Experts of a small language model: vocabulary 16619.
Below are experts of layer 7 (counted from 0) of a mixture-of-experts language model. Rows are named gate (a neuron's input weights, with its number), up (a neuron's input weights, with its number) and show model dimensions 0-127. Each number is 128 + 24 x the weight over its row's rms, rounded and kept within 0 to 255. Numbers have three digits each.
Before each expert's rows: a language model's description of what the expert responds to. This comes from a sample of Wikipedia text that the model never trained on.

# expert 26
Description: Day numbers in dates
gate8:108124082164082148135130184119151173098119096139118094147110113167108118128130141129096095137155104113155117169129123145162132106128126172150093150134133132130131131100142166115128145131138161090134107134140101073102101143134163118107159153152151138108145116127125124142126139141109138086138129093107080129107105153152123104114140089107105149064105125089115154121098110127132070132096
up8:113180108155162133124123137144091112111167114147123137128148116138145095103122184130112168140141131108142128131139128156094109121129088144108148124138090122124147160121114182109138141162132144118119113113129158073120071127143159136131124134089155132101112099124094121142123109131132125150178156121133124187085105139113102115153155095057120130142167113117156129156180151134166124144114
gate9:103100114145113147143138113155135133134127098158138095104111135090094088083143135143074148091111132101139099149082109112113179109155093116141120125113120148146105143102134154148108113147126105104171126111154115124103122167176102165143097122105176139142102161100126102136106093150131169152144107101158093156149116122130115151114107161068130119162131156126152114139089118108136139111131
up9:139107092168117195144150153125130106131109147054170183166129157165129141119101134114137167112147126122133123131153167092153109073144109099127139128114105120101136132087125175126150113095116128129147120161116103109147093144160088108124109128097136139130118140152131142138109118113089111126134110108131127124132131088117115104109176164115099133118115099159081101093144146143142121099126

# expert 48
Description: Prepositions of time/place
gate0:120133152143140156156131140128127162092137079119159090162095105119126094112093146130137080148144136138160122152115149121129122086123141158148180137128162135126112146116137105127086132117156138121185183117172158146151157152089106160151131140105100133130160109092124136073054122166130144107101098135157134112137130149148146122120097106136153131152129143139113110107146136154148096130135
up0:148145096119150130098155138086148125122143132129159145123102120158125146117117121143106144069146134138064100086105143110109104176166146140129122112186080110106101155148145156153096141086127106147117107192152124142146158143134119123131142128127140153128099140097091155142152147078154138089114146146113135102163146147169119074129133132102128137113114126106133133153160160115115125101136
gate1:155110160111127082119133175071152117134124137118127119141130087117147124102124100127157142139106139134163122132090114087119078112141106122085139110091118128074143125121115098143145119136139153135150147126132102116152126141104132154097150107134111138133117145130148099094132169139147083167079132100142166102155139121141106143157175172149144093115113159093152183146100126102127117171107
up1:127111154124158112165105129157123109157171127071129081127132119145136125099141109160127126081127153184091152142117129117092113181101147144132146120138122112165106143083115151158101165132127173109116097128114102151110151081081122136133138116169103165121141142133158153106116097128122140155138109117128158141104155111095139148142158126120161117081158165127142140142094130103140085132115

# expert 27
Description: Latin taxa and Hispanic names
gate2:087114120130164138146106143100146105092097135171172146089145191159075131126110183130099149143107151153114128144145118115128138147124127113136155092107096098113121087128133140133162096117087150149145141153094135099138114126129122132116149137119107140127103130143123132099087141114124150095142125115129129104120125114121104074093159167142130080123079102131090152104115147172132091153148
up2:147143097187130159141078143132126149045161136102172092143126141125166162125111095141123131125137134152132132100138132137139152137114147098133113133107143122114137116118154181136093121153135132127126155142103149126161150113122121186122115108115123120148152178131127155162136171112094169119136123152140152146101088121128116154134080170090134109123115148173145096107160138150133162139130
gate3:131162154162193110154123158166120150146134106128076141102096150159100121101099137143155121119097146091134087135131132118124151118124124115121095082126070138164099131073080119122130120157139105091140133106121101105120151096161112105142137147131109169107109147094154164141148119139164112113105141112101107152133141099130124145116184168130153094154125115127128123144156113166123124135133
up3:176186137120105105158109121152133158147128145127135118081141122113152182080144168100133115114110078117120131126124143150121116156113113144138139172143111155165096136128134120151153126137137131152159102111115136125105130129104152156118168100067156120116126106125134085134164138131132121124117121125137124125139124150131116169114143181145136120068105132134141130140109111157143218091103

# expert 21
Description: Place and team name endings
gate0:120100117141109136130108110167152145135108207137142108109156118150117111062133089132137149095146108095134150114081101107097142104140149144137113136126100154089122083119136150121154158174128141160166105178119145114119121164145117141121122106130150133122103165131138128128146119109124083138111165143089156071146130138123129103159136110118166105099112132117118139098159115128115128072104
up0:106139116137120111162093123132131101146139126111165113144123157095095111125139120111127142096128146115117155137136107129120071148106095121154127140115099139084135142148115152117181118097153146125158137125125093095108097163192167139160125136120131120150160123160158148115130147192079134128153112112143138126093167101134127171121143131152149102126098193138111158138113159133100088107161
gate1:160103094113121091056140111150164109151119092122153112104125126114144099088108093135113156127148140084126132096145152098135118120100147133080071121153124154119103165138125113118130105157119108091135162119152150119118133069124122106130142154125134098106101161129108112170184117146084104144127105113143107127145152125167086138101114127144132136144163127172127155136116136129132156110162
up1:125136124130076107144108139144102139143102139138116095122124130077122158085118147130161155151134091157085131140095105106123168169118124149117156147087139140106104097117144128107069101158124114171149131173139150115124105115157140128123175142112115109134121112144096137186110104152096139114161127103144098155124150171110150120120136141140129112124121096108072135165111138121129174163095

# expert 42
Description: Word-initial short stems
gate1:167161151137142139151109151141108110141143103115121117097129091162157088120111118121118149130094119138126125160097144099152115097157202162130155132120146127112113135168114116200147082115092146104129124105127133113135150131119133125110166136160133157101128149096124104156132117171116106134096128132117157085162116161132161129129159152116181097094110151103114121123164155081154146123117
up1:154123153121161149138133118141132115156138104122095150118114141111160110130122103116152113115128130079113071130130072186164136126136121128095124162123119115128110114149144128100114144125175128141155159129130137143119153123160157113132092169107158171119131068192108119123110117117154130117093128140147167107150168147151140072135114096108117104104153099129128160116127172183112125115107
gate2:101130115132135144100092159143135145135121092080111142145162130140175083095171080155120142155122137121140131091112197118135142130103083147116095134147116140181158152129114100113169107147189160132118122117101142091100100121136119124118121127120155158114149156152141183118134143128117115118143123115136133097140118139156125136142119125109141127133126125114104104152187093081148141166104
up2:156177090157132165120133127152162112109129168127109080095102129133110116135134129145163109183126068087099126165102149158115123139114075149118126143115118125137142134103119175118132170101130104120094149184131135084116127134135107161173146094136124126150129143124113109108126144127114097069134144136167132174153115155142152124131140161116137157131158105115151132107126126108100144096133

# expert 2
Description: Infobox list dashes
gate8:133152146152119118089144128115096102138150158131084111156127088138146127102106147106108132122122133133072130102143122123118136127143128102162130139087176075163118204109136128153191131113114115101146146120166115129169130110108116097107134155146128096152146092126122144138147130111161149096100136138096079128075134141109136137136153156112109138149097169144128124141110148066132137143139
up8:145102144095133141102142171116146130150086139107133095120157123117093128126091133173093128189113132141107089134164130141149156089146133143111152151164145139112102138144125163107119134180179121128108169131118088070137146115149117135144126138126117104165157091112174123116136144110125091123161124090141097137128170141133109118143097149151150123097140120154119102141121098086155156101148
gate9:128120093126084105104134136130150121080106181145134104073138142102140108099128133142093143134105170098113169154145141120097154139163132104143122086119131130108126116123121142130144117169119108119074123124108136166112135129143088080113125127086105101145118140160107150085151127123098159146160171115119112133129110098085157130121097144142089095096082144147122115118119120178142126110088
up9:151076134092116104125128133087131103132154155096129133150161096123133120148181065110129134119133114117114131090092132149097135181129110152124119141098142118121169089146127160138124149139162149110153177100103107180129130190126102150125107168154150117085139152118132143124118110142144161133138137106132129096149173147135153157172107096131128133103143076147131127137131121130146126141091

# expert 6
Description: Onset-following word pieces
gate2:165176122094134137147131172099099096137111152132126120118106191114094131117105110155105145106085106118140081142123154129194143126124138110150108125139099140129139150185115155083124126143139108134104105087115130089128135110143151111150139138134126150121153114152130171111110149130116158113178156092088157141155096094087114105107128116148164120094131123167122154121134135128139096161123
up2:179132112123070107152118140157101098117132130144105130123128135165125128153123120100112100091105142105124171135112124131135135130122153124146128151143135140154119110103082111124132079155133108099116110154147175121121095192131154184133102092154123148127136137158139124156135137115165122131119092115157100175110141146134142112151198106137145124179129104125099135136077160099124128092164
gate3:123147092149164107109102166155163152171130148128137095137114137112104146135104140105154091115163107144146121162102116106167122139132117148102130110117097126154136162102097140106143107124112182134127117162067155136138136130126133138125122171112202134141150092139100184139129132151157106155119164122128093128097133110098124113103120095140162131141089139129098104103164110118131097094098
up3:155149135130105123119120125125136127135133117133078079106116143091110167117126144165112072128151106109131108115131106114116118162086158134121156176105124170162106183128116113142145107084159101113129125136128145094110174097121121138108144117154151123125147114136149119164086109115075135111127077152126121122114177113129140157131142138134101118143160101136179133081084140179147110137128

# expert 61
Description: Abbreviated stems and numbers
gate1:107152129134088141141149123130119122136157159100126105093120120154131096128122128131135159153123129115103099093151130105133144159163123125145081133127151126153181114133108097145115130160119106150170150168130183102190084144143153102106102129124127111139135133126140125105138142140148124061156141142164112132178133111165125067142100133162094171109127085117138132091120114128141081135117
up1:156142120113069107109125107114121124080115108098144137134114113131147153080121139127132123156145114138116156143097161138138091145187137128108127134143138186155148166129114119154118144130142129137150142108109100110150160136097136120099112144125178141197158101156095153138146129120151111130099135121139134114150122155092152116080117115164065093143109118147116095129160141096101076121126
gate2:165115101126127107097139160159104117155103112137122100171138172111175121152135164152093132095144125127134118107141099108117075108124087129127103127133127137083156113170143116117154150102115158098119197109115178099113125133139124153114169113109140142130084092142115143123128123132131192144125127134097145167157102108111103123100134123124115100100096152138103142114165147149151097096123
up2:158150147121112083167163121146139141167090130099126109145135136124095156122106110145172071162121164070105163136147130105128174135117138093143110094114109129137112169096142111135134150181080157133104138099141145133163146107113149151127156086119118142109118090182084122116128134126095153130160100098121132141148129132103100113147151120115110129098137110156135145115145126120121128154171

# expert 0
Description: Mid-word pieces, abstract nouns
gate2:143128134096133181145129120125145111107095147165146123129115147131162147138155147066108121104135162156094139102169141114149134101064131144179118134163113129105139115163145119095117138162148137098090123145097128087145128124095111170140181143141113109083148109119143184120129100112131125105133150126103174100139121117140124129110179133146091119135128155090119151144121158169140121124143
up2:125143152128098159102133134109143128130141136128109091100175139087159154121092114150113149121130128154086130101083136139120100131139140086136142147145142127129132142129162099155168130147101124157093116139136136101127151112138139115082089069192101142161128135099092126144142163137122141135135102118106112105122128104103154148149154099120131127136096098096149131187141083149124099070166
gate3:095174185143158077142126147117134109132122144091113130105094115107144124107122153146117107151123126157093140152144128123122127162074124114135093107106131168160123129095100155124180132130198141147164141148119132146070131104088121122093163097120129112147089112115112151140093130114137126145130175094180109140130107156123121134130102141143104131132140132117145129119092135102075125155122
up3:136153100169170149156107129138123127131123182129152166146097135117147145112173139146134158116134104137110136075128140155098099132135136137176108134090151118120115120159145080126150149115140085146145137163104110100154105131117103094148132147138130107155156143141097142146144143110073126090142144094152083116132135137120124159156074100140126136125155181165171107111140093145154106143141

# expert 50
Description: Name-opening syllables
gate1:151125146136142130108170115143125137130123124111145109114137152138126123138185147121145158122089122103119128140103130189135121125123097079129154142116106105118150127118116116132148141137129127148134162161133134148197120140183133150128143145075130112156130119148096105153175087091118118086138169101113154182143153125130110104164137182102124096104079157172133138158137156142133132096140
up1:102079141124131116123142111159097128110150133183115115152175074133122116120107134126151127130100162134096154106148150093109104105155144140086140125122125155141145130136116141119133128115130154130116126106123155141116107117103172131110150131097107086115152117151135153167160124153153117116125115133125186163164107117150116106107081125141156130148161148131097120219130126115116143198146
gate2:117126115124145122124119141128140146084113073144143130108140087135098137151180118099156122145136130156134070162127127101141140111122118154136110093145172134164106116128149125089140152125132124156135113166131155136107101129152132152112123130115142122104144148082123144145142102088116158116142078077115109158142114153136150077087117107110155113104128062146103170081136130114125119146185
up2:138152174098098153110154090136163167161106168146114092098133110162109160155165133127161115121115118114099134176127100126130153132122147115128143135135063127116142119138105136137113128141176151100146143065121125125085184137146128161111119032143122116130130140121138155088097124113137093123132130115129147129141113120157108121138094141120127130140121140095099134114143116133166148128093

# expert 13
Description: Modals and infinitive to
gate0:174126159152090141130114139117094156191112100098109131162130132161104083104121139148152101093133131118108154151108131162157162139124127167141104097181152143107120104082136124143106113139136127074151167123146153104162139160131105128147128115120139124127104116107094117128175119100128103128106163152106125139089123144135097134084142111114170114128100111135161133157152127156178125149105
up0:100135104117152182117095131135098148137118105118112107094114168104105160171137149144144112091115104139106145125158152119152151087106135089143164117150118107121152123108131104169162127108177151108113095083109134120128123145129112122182108163106133139074121101127132177120163132150097110141176078143092169123163096110126111130099139143135103125150134142125116132118176123125141156119124
gate1:129134132099117149171117089093116133109155134137077105121177098091139146106107075163114113118174117120134147125136121189132102127113129109124152101165127108135129105152091117102130104158135161132167099177131135129149150145135070115116142096131119121132127081110150151173158099137107101145147102138132087103149104124133136146141114160146100124133103131142112113133098145146156117089075
up1:112165153134134142152099110117116123079119132146121165132139147185144130122173139118156151151130118085114100106136107096124131105145114135135109109144139157174128143138113089088151108152115135123176105127113116095145104135133178108115106134139108104098152132139105136162146151163155129114150152120123107150085112083145085130060138124062129094115170128100160128103128108121122130094108

# expert 19
Description: Infobox field starts
gate0:106170138106154110116177151112197098163138131122107118078155123122148144140163129136113112144126163115141109162126125090116136140110168161110121124106137123088157153123141105116133104163120148100116134145119183161151137154141122153124135145126119083125134123114151135160092126129122117120127131131128111112094151192076121145117168143101130088096122133146178093135136157106169091112100
up0:164136140149123108096107151129124139073108127110142116168140098123155170139134159156128158118133160134130096139152153144128165140104106102189145146130149137093144118170124127155147102107126168127177151137161104178137141143099134133121102123152107176101129129135139120139115113114191135148131111091134087152120147110154144134108117117133148126133115166080132132171134097157120189158148
gate1:088114127144148121104129153122143108093124179125122153171118148135136112124133139156155135152112125127116135102085159132121134121120116136128094104105111118115104087154114122111175132159154158105120165136064101163168108161126117114133169129085147143158103112130125120161159194168115102124108129135136138109122131134135094101148147113148126101099099076099138163071107164122100132142109
up1:149156130128124085131117127170176126155178132125150147121128113127109106173109084123126130092117141113096128132109159134115163169153138111121141089123098118114075171109088101135117102158121118101108072118115107169137139132132097113162114138089116152139110112126131116151083094095163161132129117153153133120104124124096134082142108151125124127156108094109147180141137116163169134163122

# expert 17
Description: Ordinals and number modifiers
gate0:116147147135148138133162158134091087143162155139155174104132093119153127123131113151139132128130094099110150117124159125152143134132155169124084118098175124134167115160119117145124079113117161116121175174107118134103125151130111185133162094131144148134136129086141133106109119129126140134080120132139156076118083121151094131113136160150160137156145147168173131126133186166112118131130
up0:111090097086135149155131127144114114138150144120141150146109137143129076147147097121114155137097184127113147155108182119134108126085157133148154181143129075155122116116141138086130109131105130165133149149118133158101103114141137145086124136170126144157118141119136153130107108121117138173187136145126137098158105155080091177107142094146125133111115105175123104114170098119136127129118
gate1:140119126149098142143141104146132155142185124138122152090116121136103098110143160115102121105120172141107131155122152046141156124106130149111117113151135111129101136088142092140124121103164097104152096130132165080106153135151106134118127090091110128099078149125099116097169125128171122144103149112110157120129090113140108143113174121116076101140110128087105137129117157142144083135107
up1:158102142096166111113167110117106116147145178144129120088147119130136121120127121140113115151085097131110125107121109104121121108138137184148154126145118109145154137078116136073113102173147128126144074130145153143115157134141098129163138133105083115082101153102110128130109136153152081107095150096133117157143137126162140199164096157141117152088133106137146115132153136130126156148096

# expert 25
Description: Forms of be
gate0:113100081138128149126115125142127125087143100118112156145123093097147128097175148133092114092147122131112103165095116126125130115116124093141088075142148126127135168122123137153159144151140090165093183141077130135119116146114140136105090119099107141134115142161149123137067086167159162107136108140130134170090137143128153130076129105120133153092103098138114120103175111121151115133129
up0:095095061124064072108165144142107153112130118117122155139079111126158110094118134160123165126160158134111161133166101119159151155166133132103124119091094132109119125109126132152121136130154168100091134143138154113144120110116125105099148127138160173110145117132137153133137101084101133129135122119118116101104131122070089100104134118166116141120141130140169140116105148129162169107106
gate1:137134127153108119122130122107169134101127166092126151095135123128146123143134135127159108137119115175084106115148098120146156129072145143079128099090089139112142138139133109100168131166086108086134093137132166120134133114124162128091109157105115146142146136134120120158139115116141147110170101203106156119098186145130135117147156111118142098102143149181113156131108094121103136120087
up1:085132095155118136110087164147129134143119126135101151131124103094091143101114107146134119167122122151131142121125147164092158088130122102127148163107069131129143120105177106147160075126160118178122096106135122111135118111157089119145146101116131095111109128152108150106145157150130112132132113171131110164114098154102154099108123181175128118104159138145127101091090122110130141178128

# expert 60
Description: Work and activity verbs
gate0:126132145151171166129123126149155095138140146103109086073105148073153095113118107140116071105078101082165136139124134119096143108115114146162094117122079093137144136149161158107087094136094152146114106135115143177111140133095125123130118092140134177121126130105163144138131167121096126116128109122129086108144124120147151141141122140156123143127166114134118134144124135176147164163117
up0:131154177084126090155107094123128113143096151143156136183120114145165123120159138109104133129155133122127141122134113135128143136134110149135165100085184147151102168127151166115128127089125155096148154137147150109100172123117172143147135168133079110070145144135098150161127065113136116135133154136111147061145142146102125146131117108131149115110133087129132132099141115154126138112151
gate1:107155151134172092120140139147132135127155138136156084124137087106078123136126128140144110126163118100149142126113161151138157149104128126066172143120132153114152140125153129108182103133145160151133136142113115141141145158088148152170151183155126156158090136110144118115129111161143135130128182122120114135115080126125099151117132130111100109077151131180117165102074126149117162130131
up1:154116129115129111092118137129129072127071128163094125108170103174105111151120113093112094094139106120124132123132142138157114124155128120122143148143123146167111130120135110116143141144133124086115122134130136132092120138132132122133116096142119128118125141129128129109110124134101127157135133154136109165153123078120152067109154131124132084078163135176173059085066134166158110079119

# expert 29
Description: Quantifiers and degree words
gate0:130084098124169110137135094133150096098143096117125111157125117139121101124155114153131109136118141123069117110103123105096148114121150182127125142108118117125130137151121099156128122130146103143092153170179152131132083112134078121108069157115150124150174108163112128103133116117108127098138146162150125150124129120098123139142139119067154177075107150148114135177166132145090137125137
up0:138112116117123153165127132121162125111108149123135109128186166103160117133141107096127132119133095096123152154134137178084160162081152096145118118109128124118090129173157165080091133151078176112139141114154111136096128159145116128074134146148115124136149165141108149099112145172143138139116136109104123105100088118100139128157141150113113147075103137167141122147106155128136111134160
gate1:086103174105111128113144162136153152124095122152104119051107148140095094133147155098155169147121151146158176114138100135182092093092134134109103121118121185126100127119118117129155143122133167144147117132109108107138093123158131083138146130103117125160135113147120155158157134116147133114132155125159126095132141102099105150109150112109108144092104132119106136193139150152136152139150
up1:123096156132132159097155162133120138112149080124155114128103099161144133178121133104118121146164169115095117173129181139127135147164110117112113110109106133155127198126128113112141197134142127134114131098118135142123102137119170096124154083153148169131141106124110123119123160129140137134087137157156131105149163099123130117133145141165167115114108103130101100074124161170125107097122

# expert 15
Description: Hyphens and word prefixes
gate0:143137110133145140134136105124111083144105128133155160117163090141161135150150123162121130105105184148086100113111148130144117111097076100168137101150128132108126144150121099186128167172145154093133135133140154131131107095129141129154148145112145136133074152116150108092111145112148140137132177179090129115145129141111139121134133119104128109164148144141088116146062149136143162122076
up0:097133150109122143133104093137139108118145139125121131171127149108103156118143143159130130093125134094134124088102095125124134151120139115122089078123163117119141079145133117141154164148183088136119100154142169155131146154128166133097172116127038146118126126132140121165136108158126170110111132112162139123147138136138117124086120127076114115113111097108126079130085150143149141093162
gate1:138130113170167136162134119170124135117125174131121131140145178118166153149133157100105178125140060146146124132155153085148139136168108185130069078118106164112125142135154117129166108158134151153124130147150139141113160121109131155106120134150152121112137176139141143135120115093155064121161123153128157120139134106126127101125123125145115120125117161161129126149129165167144158109116
up1:124134152128135143133110112141104127148123091147148105143110157138125102102143165089120116098110138124143150118078121151118096090111086111120124124131160156077132149143129108169121079129075141133092098100088175110085140142132113096114130146150144127105155170155112153117138144083131113105122113139105106125099175123151136128110138132127112106110137110107124076099144107067185101106123

# expert 3
Description: Mid-word fragments, infobox breaks
gate5:104131114087123098148141126144131167157131104162111108150146113124122126165128098083161150072104134092163103129129126110143097119080162118177073139129166093142164132129129167093144120142059110141131106122161114137135063156105108104128153115153131150141156131134109105101112134110143104134128124124127122118174096144131163113161128124143102137124137142134114137157140100086131121119086
up5:146131126146106102147163125163140130146150175113118094105137123153133116145162138145147123171151146132119077143142134108099164134180144151129137136150150154081129149137168116146167116116143154137129129132121090126100130086146162167112126165147101137084146136111162086137123143095124148124095136132142154126157072087130113102109095093130182130090140142113140093155132118092123089132100
gate6:130170144121098132139139177124092106145108131116112133162133170154096105113136123161144133158133133125061100130115164112182113119146082117161089122139138114142117106121133160128091147139133119125138077095140091135110152132137116134138190103118091114118114122150107134121163119129103133187163114137174141173105131100119185124092148149094145110122131138156136135146101163140114134137139
up6:163128122123141095115106142132110149128102097169109108097111155144115122168129100136136142127127140117158113135128139159127134147170104156097139128094067142210107113108151172154149133069135111123067184133133078109147100116109138118137085149117127152160114143152154108155133142119148134164126149145116092129115123091095109118119141175134126122107102143124115138097151120138134119101107

# expert 41
Description: Number punctuation and non-Latin bytes
gate6:130164162116109120135142196148099096112119124163150193086100134104137121122121128119131099160108096088098113105107123141130184116127117105096155110136120146089144142164117173155173119116089110102141123104093108129132135129143134131121135122131128144116101132163132150115163136113123125102146116124157160128136112125114112151110153116170060064170147138168128133125115146135104122147106
up6:132162110158126083127143184149143113137133137152130115127127136133091117103115117093140111117128125100146131126190157098113150129136121093114115173183116153104164144117140148166137130113120173151127139152143119115130127103204149095111121137124096128160099160155103126087159130183126109115120142156143124139150153132122085103127159143138130114133203148151117137148138166104115125107117
gate7:126171130108100135152077131112123131137092154082144134123094174095157124095119161189103141124157167141134113136139103066106164138118171150130105138138130109131102150172127144139130130147144118106137125158133151081080130158148107125116121142128123097197109144155147169119140134126130109134131139090109150160105164113117150133144079094137144114133102143157129134115116113096140128159131
up7:119146137106067168120161128142119131151099126106173119136127158095137119077130146094110125187118106137098102098104125111128090126132142132106087142118101087115116145134098103161155177113113101146130170178153124138098122081128120057146108128135118136148087106097151130121135136132127147169147108143091130144094128111139174134141113170120123096150142128121140148141116109124142147154123

# expert 33
Description: Clause and cell closers
gate2:109113140136159127170136171140127089120154133131097116131096152075116112149105181148144098174140154073136090112137124066123115133127139140138139130141124075114144149153159169156106133142119154114154137124102115111145133180117101128115141105102144134150147125120109115128170137095096113149100133140114163132152145117096153126179167162138152112106145148113173153099138175121142128139116
up2:123108122109155171141152112105131173117130107124140116116100162096178109108129145121151113137141077103110120138068115118172099152139152129165133127125117143151107166130093188133128106114048111128125137106157155075159164164166132083145143141125091131135119126139085127137136135164133138121117132130128140117156162108109117096142090128152152140141153106115140126161146138137155140098122
gate3:120192100119085160119124145166102144121128140122137135105125104164117130121139162097135099149146110176142096106136162114147088142125111108121109146144123072159152116127124149139151119139085161135127118112122134163119162104162152123074141136160118134115068141102103146099117129115125084124137102166095132144139139128139132128105139161164072156148117142104132146144152132147161085177121
up3:109119112145151179130150156156150136134087137178103130115116136137146149086132150130136141135150106077127144096137140115117127118142162132118131089094140167089132175113115084088135141146149086175146167154151160152161133146122151172140122098158122138111138121109126099131133123083141146125149097151180133129070105121100115130154125156163098144131129128116156165106121096124118170111133